config = dict(
    num_hidden_layers=11,
    hidden_size=192,
    experts_per_token=1,
    router_score='softmax',
    lr_router=0.000889,
    vocab_size=32000,
    batch_tokens=65536,
    max_seq_len=1024,
    max_steps=6096,
)
Below are experts of layer 6 (counted from 0) of a mixture-of-experts language model. Rows are named router (the router's row for the expert), down (a neuron's output weights, with its number) and show model dimensions 0-191. Each number is 128 + 24 x the weight over its row's rms, rounded and kept within 0 to 255. Numbers have three digits each.
After each expert's rows: "comes before" lists some tokens at least twice as common just after its tokens as in all text. This comes from a sample of Wikipedia text that the model never trained on. Tokens count by the router's weight.

# expert 4
router:124150145124147097134133137100169156102116159129111175105142138136088126151151109143128102108104128133141125114129113136135142128093085110112107093112151139121111164120163129148135160167136152115076161073123123115119112133130116173096121136172111138135087129121178114147165134118127128115157083161121101075104159135137118153129155122102145135118130115143139110129123105104137138091096119145084135131131137121173117215142137118059186098125085154107111111160140139087129146171135104139111140149137115103104091122096137155118121107101122131113114133108162162159111096121095140152
down4:113127161135099116125108155144118138125128156145120117098144116131096103140157109146102126158172137165125159147190152100131125136106104109102156126122157083134131165079099162141116132126088105039134102097200106122123184136125112135106146111144155171113195147166126114151155131137123107110094128140156136144125145121112140155125127143141118120123111163152090115158139128122136111104126113103125142130167156144163120093141101111138149165147134130174134139142162140142085124110116154154152123177117105154148134135110107154104132105093137112134169119123164123102165115134107100138
down5:161117126146113109120095151107093152108126116145098132112104138125159136131117131112173094120133116106128165177130079137111155119145168165145133148106109086091132163101149159146140159119135139069089189148095110114139107110086137133113153117143135127127124114143114082150072129158101111162128171085135133123112123141140136078126135129129123158131127089098105132123118158139111099136096119114122107133098169152168138111140103124121128138127136105112170153131102164135110149133149126117107129150112092130084149162104129158149110118154119174144196110114172130121149102152087174122
down6:128105115121136159144142163150140145184123080122127108140125113144134104161127101093109111142102144119112077166122123166091124157143122070144187133096125135122116113130148122169145155137098124121102142082160172100113128117148149128090136151124127120124115093096146134136101116153093123122125103102096113096080123116154073113175144145113168116104114127126150142154147118135154127125124078125130154121150139170129158079089150110120154093096137131133129131128095114183139142127141162114122089163138131139147143137123165127134126165152094124131142088090128105185121146140119115077
down7:138104108082125110103117125115132122129060127131122122132124123115073118105105148135131088137155165119128122122142134097156086178131114143105107095105140116118154099148136126149134113118098116108140109105121115104114145152138172127151145121132126091149148123123121148055108093134139137148117137114148126153132144125189085139133109103095148120138120139115093086123153145094123082134170132080117188179158132179099131128136180125100135119143131135147145094088109097148118137145171143168129143122107174088119126118163163123084139120090156114171139126114129149091139131143149135120
down8:094119136147126112157177124125092177106112071115134136146106136067152133119131139099130118153134144120117125132110120135154141121163114209147071084106114151107155123129170144157090113131114174161102096133067118115155125114139151122107151128159135150148151092135175113087138152140093178120149108131145108092121151120153146130099103113117139114124146110084144119142129122113091202115146123108114093153163137120132151166090124161108140104136122112103128112139102146133150172156127149124105133098103155117135175105102125144134111113126102147115135141133152121116101127120133145110
down9:122136098144142134123154172168141125161128117088111119140136144165138127127127112125106123153097182089107125131167136110133139158150130084138115083162163136133122112137151145121111157185111151172122108176147122094168155164086167140143113123135152114130104106099156128107084129082125108128127099107139130139121161165096129105137074153189126111085101123106111156134119139137137094143112142119111163098133139121084125148113095129143148151104135139139137109098127114147089127140108145166137107118144117129091152104084098122118116141119133121156141104121195076166145137111166122104
down10:116146165088135137043096129134104145126140134127132129163133167132132133130154162120122156104173155143107089136167117113173090118133123078102125107112107111072098170131114144109131100137125148140139160138145101144125152145132110091139190094124087162158139137084136112110143151143141136159136096092133128127093115156146160138154121111096122143122167136126142110124121106143140129125116112118192168088129142098140151123137146174138106126134112129090154126104117183109114119115161129106160085103117123111093147152154151120176118142169120130116112151115109125154126133084133099124
down11:140169103099097129129119135114149169148159131119175121148124155170153136104128090140138113167115141147129132142121126126118129093158095121096103106135103134120107131119094119112138121134074102101130147121102166107085154134129125132115110154138117136083174175101066140107103120141111164108160109109109107108119121094182116115120127139098142108112103148126073109114055124144196112137125136105165103117108138117154176126167152138117100141148113167139124163113115111149105143155137146155123136111147115167104120117091096099139111113116157122140117098114154095115137075158120127158
down12:157120095118117062131127095091121118131157165136127106142117122152155111128131092110125103139166132130165174127129112186119101142112134140095156150142134108135139137123150114176116166132119118146158122120134169145130155158119128154108139108155101111111148144127123159081158123125150133169095140178137125102123109165189112134074087108138135108101137134134133174133144129121105139159120125127116119142135141131144164112125155144086112162157121127089110095129101128122114157128150116111121114105140147117136136128111141143167197122071163155103122165116149122147064127195112105104
comes before: " |", ")", ":", ";", " place", " medalist"

# expert 15
router:163133088148142093130119132119084083106104124152102132130156141172111141152100167142106164132100106119134125134130131156142118161110141136151089116119104125126133142184131144171112067129146126127147106155148119183114134107134137093153106130105123123122152110106187153126145084129143129132091116114148127148080122128153120137143170127141143155113104157139120135153152118101101162152092159152131133160110138136136161162147115099092099142161131094153111105125121056168145123162164152117188108147123106125113126098148161097126160118175096117136135148121152152100139134139122085102
down3:133093159099145117112133145138180103130125102115092131126138126145100154126118097136154135092087135157102162164104121131125091129179092137113124109099118137114133124160154163081102153150158104103121129148096135147148164104117123141132139140157161093108117157104123121108142164140136172155107138145122129162100130143102093088111133125079158127165129081104110141134180132166150124121128147131135145135182096120155103174119134126102109139159108115169108111136126124135089132149160140176156149107084154142121145123097161162148135099114091119167119123115160129109110096158178148099
down4:120127127139122128117082082156141067136115168110140108146103125130136102174163139119140158116134120108121081102112102083129172125159195178154159125165112114120142119123107133136135170096102119125111121111135115125146088123117078139113105131155143118138150107111126123126118112133102150142120086144135149114137153125106109171117117134131126150166172157124163102138151114090192133126095125099118167142163084122150109111118168170135150107164132140160141143120172141121132106119140124204152118118121141126110137120111079137122135134141090129178106145126146076139134098127113135130
down5:090115123166099136180135133148193105130142144151133121144105127119155085094081085178080117070181125135143150138112116101108163126131161162101128139138126116140059086150093114136130140145125129142132155139082107107083116135119135141144148178141140080146118111143102146105179101095138143135138133129104143141138122106128127149094104120128099103087136116122144140110121135114117140139123137103138088126109137184110129185090172094116118141101137137153111112128099149114108148146135144133145111125121145141136148151167123109153119089117113100125146143115158156111112087129119146169
down6:124161147112132095136113107110127077131134193145112133130132154131130141117151164075147083138118115149141119128127143123107132112108116111125136107115112102101123109112166089085090130096153116118168105164133111132145107160134157119135137136120173163181106139133160131101144149138141116153128146118110077141109109110130163130138134112146131101139153089081139128109085132102133114112160133123104139171093098135145139124167122161075156115140129112175120150121148129074100114123116140059140202105084144148133138119171130139105120108104141160115123132176144120103125170110109133125
down7:159144118128132072115149124083130128111163092162107085155137110163146134156122161092148133136116111104147096118121144168156160157120119066136086133127145129175160122135123141120113151123134114115109126147124161117102149146107155106167125143119138125153126101136135108212132167130141137117138139102098113129153139051097134086097174104115154138125127175141131115078133128139112121107152089125156152130084135145161081112136126101131129127112124157126117108142125119095135143106107162157111111097158093115065121126122119103105147121134131160140121127103149094114148172113149149120
down8:154128143172149089105146140141154094157098126135099120104139129146171124115092166142136135085142138125115142086139104159127137151135139162107055145155144091126148141154143131161123112139126125055094117140174118121140131096134174176167187136120126142109146133119096118082120144092125129156117101114127139090090118113146103121117142146100135120141151125099116101131093104127136169162141141113122108145115161193127123083113161103131129131154156118131132155136136124124110136134140094163104111122116141083168140125117118147136162132125082159073105097137147101136098132121123104148
down9:113091123137147141146078149132093170129129095138120157143157132156130162102123112127115118117139116164158135124131141114136106136096117066113160139112160139142165106139212095128142109143122117130139141137096120128128171136109120114140158115102122122144137149093186121118121182144129154077088136162139123129116151124127083163120133062113108085166116131152091111145129181129127115137129118107149094127139132126152152096132125151179146167163157107121133126116166117120102163113133132120117149159137167171114092144129129091159124116113157125097130126158133173127134130088103112099
down10:106165141160128119118091179143106119111190164147156141170152149123066187142122130129132112078105133141150147100097140126131115107125152157088137128128127126111146109133141099118138140151158086142134101129154172116094121120118135104134126125125148118129170128118146131155155180139118129130111144064079093100150075129121118132144107149100118103120108158127150136101101138120107114155143100132091148150158138162128118151138147106119106129094117121159188127156163150124141095111103104122148156190129136140114136170121131124158175136152135118137111157161151105108125166104104106112
down11:128112114120110115095133139142124159153150143139119093127104134140092138075146147124136113124108133113104096142134150097148129120099131108086135130104155110136124183116146149094131043098069109178117098121130099122167138088153137162130149168094165113149132186115147131137154142134136096167139131127141145124153102100146116125126105156095115111103123134139095145178161130105107115116135138192123141142129154066125118117124125159178139116159129147143143127135130121148110143159135113140143156088150156128175103124137089142119114096139116157134179146097137095151133135154174132124
comes before: ",", "s", ".", " and", " (", " in"

# expert 11
router:111167148073142134111159143134102147152161100126159138088090132086125131125119061142129101125133101117169121138146159107155136130115097104153156141144171180085150126117122096154078139133167083136148092108117146132134142118145123151112105140140123133136124152104137187090126142109097134118111094157142127110160135127100145116154131106162119127130152076161083131121085110157097113116132067122102115153102124126148158104123107113155112125132117122141098151094114109147102127134131129127130115134122177149161153131126112094125155121154093150169092151155105085120118115075151115120
down4:165117101133095112100128094117139138109118104128117154133120112111137143061107097119136100114153158149098173102120161125091151124127170120123119130140090111108132111101134145136114111070148079139181151146114148124175064148087142141124093132099164092162137137138174146139140163160117143122095098140113099125127171103124150154144128101146147109101167077104150145174119113090096161132139119113157139149176143098138146140078121130156125164147118103161121098140124161124103136162128111094109153111161135138143125129100107141111119118117140134096101121143136153156141161139141119131
down5:126092126131088114159123140151099131097105127122196100125111116143113120104103138082150105118131175081125112130121112122174179103118159091154136146088167114124097137149168153123128145152139139119132158122160152092094092150144168148140131107126125114165119134116092109069117116141144130117157111111156169094110128147128154152112143080114156094128157122132148144124121130173067134173119144139083096136127107120123117115130136157120131111120134117144125074130133110128090121170149129156114129106138142100110136138122128093138139144128188163109181103165122114115144108090106115109
down6:087129166128139138111137096105119140114107122134132176170158112137117117151131119134135129169124097141071137146134090168096140112144087167164141150144144084123126157139156159107128125122117116139123148098137149117159152112131133135175147141125140092122147145164126155145162132154159167129113141089089124124155131133140075147122120135166135158135085117144090134144137168145130088135094142112113103105136163149110119111091120131112140112208141199143127096124089136161173133127111120132116157137123120138148107150123143125096121128142149107133102110090107104143118118182110109061
down7:126106144133093117114111106087166137115133126114133202093088141120116125137159150093152105120143085120108120087082124130150169174109130189126155152121141166135149139142117108116165111152151128113150121126111153129176146147115139122132150106138169089089122138107157119134106116110137131120101156129123121120148158167123108098114092129099159106117136141124131086115085182133135144136120158063107117133124122096128175146121139104133111144098144131145137081108117109119094115108116146176080164118137141146130131123098169132148109184109152106137132146103180096105139156112149133116
down8:141092165101182142137097127129119133108119108135092139126116095142113126107159164136118082123106118138112128127135135084146135102118130147115157096130082165105074113095151159147140131155098110131143133102146088146116107084128152164105149151158114158159109105087143117064122112081173120131113157111105134122096112123149141111179087116099121125130114151128098140149097125161194128137124114130165152142139088159104142124134150180092154124101107126090117143106128119116134110125141132131156125092141147188122135162145152156118144129137092145111155149119162097131088113109145155134
down9:113143154122105127123126099122135171129076109123170137115147113114167157091117093122102164130132116133129117145114105134125133143154095121131145123132137134135127158141147144157091112113166141128064110112157157130137098170127157126143116120133133139127145125130120102098093122147139156144155133147155121127191160113085126082130124171178150085117113108165143163087109153091146144125105123099155146117114130126142151098107127154129116129150147165124217147101076126169152137129101146123157171059148131150114131140151144128174122160157125154148110116092116112134110138103145111102
down10:125148107098111119154133142140184152132158094143172176151058135157130126143151143149113140090125135113147123155079143076127130151122137161125173093150138116097159124119131110119114165148199140122128122149112136080134127140131088124084137143082113115146083162088157142157119105118089123115122135148165127115152134110111153110122154092159085130135147131147113163121127090151101143092175102110130124169123142101127110135127104103123128104111073076138123142109148113134131120105127158140132142130154148131157167150126121138092107113083135144137139156156160143098126164121131120138
down11:136085114142129099157124142107115103133145136112109116152113124157146148137117116158112150131126113124112137183081107108165115089112180119133143132107113127110179129141152184101113111131112132167149117140135129144183124130148180099123201107121128093118129093127081081132073116141099128090112112116106149147100123105107186166117156131136154117123118161121098157156145102146121114150130092139104116110122101129110131128117094118154146139111123099120143107123115126128160144176131135130147172170121131133108121173065124137124177137125165099114146115134115150139115098094161160156
down12:116100156149145136114166089119113137142092153130132147140158130134128156152149126135125118124145121115130110078103143117126147108143153058169122076175118124118116140127118081144135080153140080122085111125106125148178080130097140096150115160122163096100161127102132140119133114121138152097124124137143161152134146120133113168163085160138128167134127114119148119139083099117129158109130162126104132158145103108134148100125119126118115131087159169119123131118129120130103122186126100163132170051136130136109111154098141132098121070172123125175153125133107134106145131147149092123
comes before: " the", " and", " which", " but", " who", " a"

# expert 12
router:162133162157120168120112149121133115081141139153107128118158115099133102130138098131151140155131106140147194085134157153141085137135148114094160145134151112161134158118134140131152114155133109106127128107117113129156127103111143153118070143114117143153155115123120139129128122157154132140132130129154130102149147090158154122093168152123158054129126140097147121145188096127091125157134162178105153061147163123123070115136104098138141138117101121137125132114125113135149155129141108089146082170143112109142104130123098119126178146148090158174126160126103115139136095156117104169
down3:153095087106099115134145130121152092110112125127092163114126129156144166158124136092147147183123100087150149132112113159150137170182145176157106139105113105121149110150128086156127162125152152098117098104127128147097151103111151093144161105137130105113162116122145132129145161147138124106115161128093199114100153206141153160144132099110117145165157158123142119089132138132057129101147148153124136083090133098159114127128127116164137115148149116115138106120082162163108134140123132142151176130167143103097129130117117127115143123101137140134149138133136117143099126119125107113
down4:155170134183116156142085116120132107121158161129117156148145111116107179113080130119112124140135148145114086132101117128087119152127084144139161120161121101102135142121134165136110135110157176159112172146117123197160146124154112154126136136135136136121142126140168116128152134151114146116164121083129122110154098128098100118133120111146141130121112115141122125086137104142126134149127080141159125139090117094112111147109186111101123104123122147177121144097105158159156100106100100109095141106108160155080174153096121149113150170122129136106109117122133118184118079089122089113
down5:136118109142137127156104128107131155124142088103086144128138130116089116104089090116126142151131142120122092148105159132128115137104130085104101132140130141142125080156139091116082139104134120139103152179106103120106150167144119077147113141151130114112171116109107132105079091165175070135115148114158112147135082103141119117159156157140150155165103077139096114119158106091091131084130155134136119134137128111152104123182126150109091135106143153113105135140125154141130133099167094070105127122117163128127135130106105161150096127172095170151130167144108116154131097154124137132
down6:154145170102112163148182163080119095148109075123138092094141140117101093183149117120100125135139124080124177098178134130107124109142151130120151139149152161122113099107145127134154161125150136124149125132148104143131120120153126109160133136131175097149086125096127093134136133152158079123149107112106095070144136119169132106133107155129098155068139141135114139082171180133139092133119153137141142090127140102097109076117138136116137120143143103112134105104129148116160132118178097141104175110146118118140129134135143093103165100106102123119105102121126126129105145147100135128
down7:164131142079153152086169128086155103114119132120160145113126107119120142136109126117113129114094136133082123092106107132120132144128150141132087115092133170170112118113105123146118092153168177174116156166157132123136124119163131130113121112128114119151117162106175080104176148125141089141148152112133104088127138115122163145088149155137103148137151092095155113095153130129163117129146061142116159153122101163129162121162139111130162099162143105117150107138108090107170123088148147109154157104108171129148098139156130064126162135127137114117084103133137132137136125132125128106
down8:125135096119093165113173122139178130094110109165157134102139129104134144095123112153131123146125121074125127157142111109110148085174117117147158115137166155125114105070161114126112096160126100101122107139113145139101136118077091151099126116135126140065159098102138119135102092131080118130131104123143126119139096117075150067113135122131145151100126131126051125145106115119160156107105144109149153129105120125117143134105142101120127093131105161113158131160142114118141175128118174170137122156124124138122125126136102120144135061145144137138086117110187130136137143163139133105
down9:157121090122078104147110147146115119130110156099146157127102118102096077140124088115154122151129148117121131144144150097120080147126138137137069141074130139119117144137102094137075120110146126135153118137115135117111134127115070120156161127119131148119119168134172135137128128144162114142166107083127089109108158159133132137136088100143142183131118137110074081150083143111149096142142108091122119144111119152173124112116136133122113112152079094118090134093136141103152123126101110166108146078098126128119134178118110126126083110121137139080125137158141150098077105142159142133
down10:124128125121103145107141095121102104152152150166168136144143104137115151121106129110144149141131124127137150114110094123140129183173115172096141129121140120101132056126114114118141145136150137107121070094145154096132078151140151093152111096109102094134121130145105156129120135105130116102147144163053143122132097153111132159109085183093159121134158112169133092123118126106132117141148084116175078135162120138139134094121102156159113139164136129146145126118128115069118122174111125159171106114114156094147146111149097110140095167108136132153112143131121137171137112147145145144
down11:140102112102163107107127117158156083149151156171129124140124084115175103115131119081096125106121152146146138112160123128081076121149145211156129130125135108139163157111132104153171108155144132156116098108112137086095147134151113170092111110150141115107171138140151137099122125116154147154128139129147131106121115071161104128142154161097131105094144185102128089113164131110099120169113130121128118163164096153114141123107187113119141145131096149148153126100142125125134114140134132117134133131147103097133133116135133117138117081119135161187143074123101114115105131150105124123
comes before: " of", ",", ".", " and", " in", "s"

# expert 9
router:102150160163140112087120146133143102183091099106119133090162147158139147085145113122128134076142128098098137156144080063132158111113110165082083124100073157148146092124125122152132125087153114092093138127124128123170134117119151112148122123125126104128122144135064101134089120121119121100117147145141101117109135092119129096148130150095098126103093110136142130160112103163141145103186135123085113099152145137102171120128138142103172118134168139137126151114129132086108122128133165143157107131162101129109123144128130123123150174118119121146145139146162168137145165139125150160
down4:167137078110118108125121145107116137164111158106110094143173157124132127140096137141142132088112125128075098106123168092119136137088144098155170142091125108131162118119147160155121106134099176117101135126143102133168087096138105127159178139092121116110170138146173118086151099135152088138139154096115166103123130158136124113100126127076158169122133141131117100107135104154106168119108174150113101146137123112160145126132155131157132111130143141120122131121172112109129166134158116150162127105154181121139136083150123152140140136140079137140107137191109109113122105140111092145
down5:119130164104128089130088090135088189133149140146084121114149109120121101133126173158111130099120084095171113132121124153133145135126111167122103105138118113117119118135118101135139109105149155157065150122140192152163107129157069116100107114139096128111101136127128102143130112126118156097143153104107108128133156145137136113146090120156087117088091140102095136103121153153132114108157119131129105115136123094152145121105084132129166118114108131104121087169110097122162119141138111120127162086134139163125119089155168118119161131122089076141126078161152118132158104145102087141
down6:098163148120123099102141176116121114130162128156106110086110087125135146161123201161167136156099151123075101101108126149167092153129170099090136125117150132127104136103105106131120149146157148099164092118137132133131149143123152141145123121123145148125160093141107119119112127123140131111128142155146121121087144142142102118154071104164125122119127103117170133097094155107134135154127163046064106121132129120090153109126112161110112132127189093128141131124129149139121115120137135123151079125108107137110117108132111139099163109133158136086113160098138095153167160133104150138
down7:133114102123117138123166120128100089146113133082171136147205125115139116142117117117105118124130129132131147143151146101129102158129126108110125106125132189149119144120109093136105055111122139156123107113127130148115173144156134127113141145081123163107121159124132163144089107125128182117132144101133152136148127166107121148155152150113086098143111143143138123124163121138144100108156151095123206096139114123137130106131109161077139123148195140083125079131134147183100109122146108123110156107122119118092132077102149110116112155169145126169112128099111103162135133143129113137
down8:128159151153127094145125087110106133147127105143127095169134160107127122059137095136180170133129101128091133124131117166121072124158124168120119092140102102103136127151071107169138110095196119140143117114099123141138134115147107089181106106113136112113176171113116104099130110094159120119115107096147088140125119121110109124168113146156117110147160117132159128151114181130140094127142159088106103140134118137093095149123138127134120149177116111118159115172137127128138117129166112111129145164140129162109106168129131117127145143120144124076121133125127157118141085085127151138
down9:156143096095146120121119097136142151139122128127122103148140156154123091174106134145133146135074115111125163150164135127171141121154141090117113164109101111122124118144166146129135141113159096109154124155172155135173149142109096133119103171113137088103154123120133166132146117132151076106133059129160152140142105127101078094193114165149093127073138129147159133140101133127117162103146104153130133113127112141111118082112135136091136153103096089116174184123154109113126080151118131110137103123106165140107128134125123118122147125129099101151148117084174122156141127124098127130
down10:131133140088114155138142135127122085143128126151140119131150134107085174098152154074112149163096147152095144124113116141132138133107123118127097121107158132144091120068155137161128103172120121179129102099146137140145154132121170091140128183127121165154098135132115135109122099113123155180110109095172129148167167103152125153141143133178115147156106132132145096102155135102149128151116146120130129134124161152098143099106093142131154142090110168111164158125094133180138112103123134159102085158127158109149091131104164141124137125107084122140106101093129132095133120130073140156
down11:110151163103137109178104084168112170088135136128100114132117156132126130157142116121108144126118136119119081129158115114139127117161106147161137108163099135110162101119115134127127149128159120111101167106160126119128100113100125084162107173114104121095115120130100113130111112139103075121084113125150137137091097114123175119081126103141120137175115132115139122139157084130134171148131100134118112106122156144168121162165142172152143159116134095109105089129135130114138110163133101086173101113123128102127113125136055143161140126126130123095096129140119130104122143052104079107
down12:134151164166155107155102146147153125131158084119123130137108113150169149119155105178140120145115130126083125136137140141140114126168139054105148145122075120125116114128140132105099132146127113109113136137141134166068121143114113113092142126151113126113137144123119115119162131143139151145110118104122160132129132118102121124142147082139142145116133117124138153118105145109145167138164189138123136143156124104088107141127158134145143190103174053118118149148165148145170178143114118145147117169094079089123110148094105117126169143087126145117144129135126173177123133185128154124
comes before: "-", ":", "\n", "=", " /", " •"

# expert 13
router:129125142118123091090152120128160122119153146174158124145130118123113152137135144098111152165120126135128135145109087103093119111135128135142140110140140075148112135104142171111135101085081071176100137136156142078126090128145103097132147142122120169117143086121125130139151147117123127102168081125169097144180123146161134123120116133141131134119156149092088127099141129123126093125099146133110123075121119139123103116139177096139104111127175165093116070123104134176120110111075150116089136155121144123090125126106106171135084116135178116122141119117138139130115122117161128185
down3:157129063082131133134131129143067127147115121138114088103138107109119088139129125122136143166166120132096164165176121090101114129132167094090098114137125130137151148116149115129113138144166095137145105113084125114132188123101124102136137145137112095141126169131122128136098156116136121127119124109137156146145112094084136165107116149130149161114120171176124167141153137124150138162118105134133153086084158167146099119063119103129117139136138083127151141101176110093110128150096159146155142134161124120119142128117110125129129130103136150085136130134137185100172158097154105144
down4:117169093119138105128120139130147173142120112158094125097128143133145121155158142127111103151099144086099104116165116130116142167076164117117136146104130126097169103149102104125158142128101108089126118100144125157136146141136127100105126161144080159148167141151084135110141135136102108164117074149087157140123106119142149101122160141137095145115133148141101150151128107137076114135124124146155151138165105106148146142138139105141115115110092138128145131116178162152137173108190135120144114169164172108153116141130125165102130076126133092130094107104066127174101124127107114101
down5:125123072120152103086121128123088111139130129107127071120125101138121150117142115174093113113146110120147090104154131156192150161121132125156100137145119149194125128157054112094152123143158142128151104113145126125104129154108109145115131095094134160130116125110107117152105101142108091091140137109136126154127096073111119110136114145100080145154145157178148151139101137105126104160140136136130165130163094118181144138141146147136143082128092139145121130125150153123137083148114086126169109125074114121097153129104148109157150160178136146096136136143133142130109142124107142130
down6:159130124103125095101089107124156138094116110111117138146119120094125085115099100123097122142114131096101066101125125159154108126126168137117145160151108114125154107145106125135106109140112140119121198105158114118144113192084135154098110118091132145124113187123135131082127076132108148093082171150119150094146136143123145142107090121126115124113123074121117129177122143147096104138168131117116114140149124138116165132136120123140147149101104140130109131151152159080119117112145140118128116095115165133151142132108143143157132139138110159182081094130177147143159185128099142158
down7:110100141097102133151157157108098078126140084138139122086146135170109156084163113153122136115150142131136153124161154144094154178145066141156050118104123121131150165117136153102172098130144174159192140141142145119145144133120142086104155124104119124175087115107151112137146117155150135168136150141134101140117162145170123142101127147123137159153148140089127120148116101142082105133109127182134128134139086124106095139096103132095135170121092138111133137137118132090081124133114131107148135146126096143143105133135138132150107114124114161139117153100105124113161129126122088123
down8:118124150137165116063121150117142110147141145132100154111124126127178076104144127166097101166110100126097140165122154114149098140114124159123066181086115124157154133128148150144108153132176150160177117111135140117109101118111109129110167165147140145140090135109146170126110116145123104124125182132134129134114171140169128136123127127138166137122142141108135134137107090100134062146120076138133162113130133133120105161079162136105095135116099140141141122115139117108089151146088143137173136154139130093111149123120138174157125163108071125125128101139136118172125115138101146147
down9:091137118109113109107153143143068156112089125155156126105117129155161102095172138111149120156101170143151147105124139143078142111159130123164129157117174142110122139114089115142134130149129119108162140095144099160162142127114139139143134113152155123133096116168126120132153104160089134161090148071129169115107129121124095120117072149142125097141134145158118123106142124174132112168117126137176144105125124135153119169119109086110064122096166150154091121109113105162161125131128128139108095129142105113130130137138155105178122173176104138129138119113116111153136082127166094107
down10:133099150125146166105146125137137167101132208094146160121112174129094167084144107122140118164079182148095141133106090118170145138123176121114131160141146134134161126086138107104111122119086133149057139128123091134102146140135131140086127149147148164139148141115153128142132088071083103115115117166133143134139116127138148166108120130146114153110122108134116135129100105137141147151115126106075121131120125165120112122126157149122115112067154156112141109132132098135176170110098078127141109152133161127097116156152118155129108131155128153109131150120122138177122119140125142144
down11:102140101159139141107197142126111155137139176139145160149129136118098123151110103133124084093160145163126121117118130114122172054129116174155113093155159132167113118092136137131113143116139128130130137148103111116129142100122161122154128116106133120111108107105112142125129176088109133090164131063148135123123097088135135164157141097124107123109139145137134097138118163134144167182157150113165130144132102131108144125105137135118104160092151097134122121133139184075163132115139107107118127124122116099094121158099135126122128103103122156127150134117172126101145112156131192067
comes before: " the", " to", " in", " a", " by", " on"

# expert 14
router:130167114141147120162130159109152131101157120135084121142128160163124102110138138129125125141102138155102107096155171112126104152136095143141123119114103126166100156133133085112135162146093152103118083121095120137148104149091150130115131155117122160141132157118179149140135133173116104139135137137129150115113123139119105133152107114147151149140097118142174079159124122098173154144138097113201135129122092140109122153080099210147157157141075112130120168123163152109133121141111131123106142132153118139123125160091103119124129151087156096072142155109153118145162161161102127147
down3:118109132113134161129140103151100145121143105139125101173186121129083081097122109146139112104147096135132108148163092107092134104125166139087149082104134146122103112122116125101143128136139145116132145138148141125120145124136119190126136155191151192156111109130145113121185114107135077138145149131108178168151155130115116120101154131129104156150132121129098118138161116131110136115123176139136134141134167129150152135132124138190075137121174101132124138124158137081192117129085175105124125100138141123104123152104143146149131132115104122148079118134106109119145152148138173140
down4:124083110130129125133129153128167118139131111129118106138127130103104139115108148169101131106100118121112081131091115091119127118139091089124136133134137124104146143123099184130098138183093110121103093171096088154130139136157146135171119094113166138119165099134115091116131134125102169101166116126140138090155118056131171103102133099127134160117067114107135119125150133137143112076115122146100166160186132125151134133138073151119128148072113134118106123092118154080117154141108137108087140127137132132162144134137103121130135153076138123124118134135118130123097121165134183105
down5:096116160126149156165163117114162124134132127092111135137146111147103134141208140129106108141111107075120100149177141137120132084138126107180145096106129141085131120121144154133148148156123137217152129154106112092153129116086107153176116092127111111146105085114130127133083129179093151171139130127157150156143140156157173136145161159150101099154120132099143129119162141080117143108141168131132151155131135150128137125169103162138107140134110087119121150107134126153137107138140136152119135116091142127121102099098137127118085136123132165119136110149143085150131105122147130125
down6:122131103135130101137128101188137121129095123159148112114083140136114149165107157106108106068141108135114152106140132168115132058159119138099069121120123162130154145142171131148078130080129132142176091116140126096136124107137127145088127099127149110088186115164143111174105100146124121119124164132120128118166135144145134126181129168109149152104106168157112118103095109128122074131142087099114144120109108132098110126178120139135136107117125098147112094102155111122158120122144119123129126109144118123106098137139094166106140139127121163165117136158147116124106088134159152158
down7:186093128157157148175115153107141088162139118080112154142122112103178122161111118114116107117101158140105135086110142138137142159180080139116143122163153180153111136116166131129103164167117176132132054170082121112108130162118123098136102107080126126156142131157072125127168164113124123140154143128125130158087166129160144122143156128135132086146116121148154079144119129110142129109142138147127151124125116127142151147129119138172137097118139103123107139129128177122119152152135176131124142094126147149099151150138099155114144157123113100123162105169130119127137120114116128113
down8:108104137060142145095144067094116097128104150128177142113176141091117147111160176107105121111133127115132146127119128148122144096133139162136129171106132137124138145101137143151133149097132130152085118088114122131133072131099133142103117122165168106162134088169125112135153115159136108114154124125155110123107110121128148134136123153162159092127126139124124126082183126141146108160111122118110172121180125165121094111087097127087129090125136147114123115143177117179151113153139159143165091099110134134152121090151137086105142135118140152095133120141138101110118171092133091133
down9:139132119119138142133110132140162111065172127116123146155127144149149101090110109151137158135111157112158144096158130124093126094094131154104112127124148119149163159137145157127153142130073098142167101142136108107134139155088143130161109177129111139154106103100123116132136098130107153129061122135096123115157118117136110180103178110116130122117148103116120110125144079111161150135182105163127113144108106116126130140135147163167168130131163151109125102140192135092092120138142119118164111162143146131081092156146125137171137139145149107131102155139115157087115130172123095170
down10:133144126108136143153140161164164180084144120128134173129113086160104072114070140188146180131144162127136141123186132157135092119134124091136120178170170155136131129157136109124087130132102132171135141155130145135152114134076127120110092151157142136144080146124153157126101181139121114134109134096096148117130127113125131124121138138187102149096155136140079104124101126126103158150101090109153121179135103118144115117106151111120127086149125146148148136147137135125140081154154118129121134155118120125122169101107118111120124129126095155125156112124166125114112147157126155132
down11:129135128098118184133114130133117153104121157187124105091158135144138137146142155113111141159174164149171149117157076156144166164099123158136110099132116097101139156119089133132166111149142167094130112156110148139120129103126113164118133124108147104096105109140136124114152104134130132121106098137150065138129135146114116093126134070113147109093168138093113064154090132165089119112130116110155127104125175133118165136133081107122125085138136092175137151127121141123131131151152137130142101095125093130094118120092083123124162111133126151075133128166123111158109127100133120109
comes before: "\n", " ", " |", "|", " 1", " 2"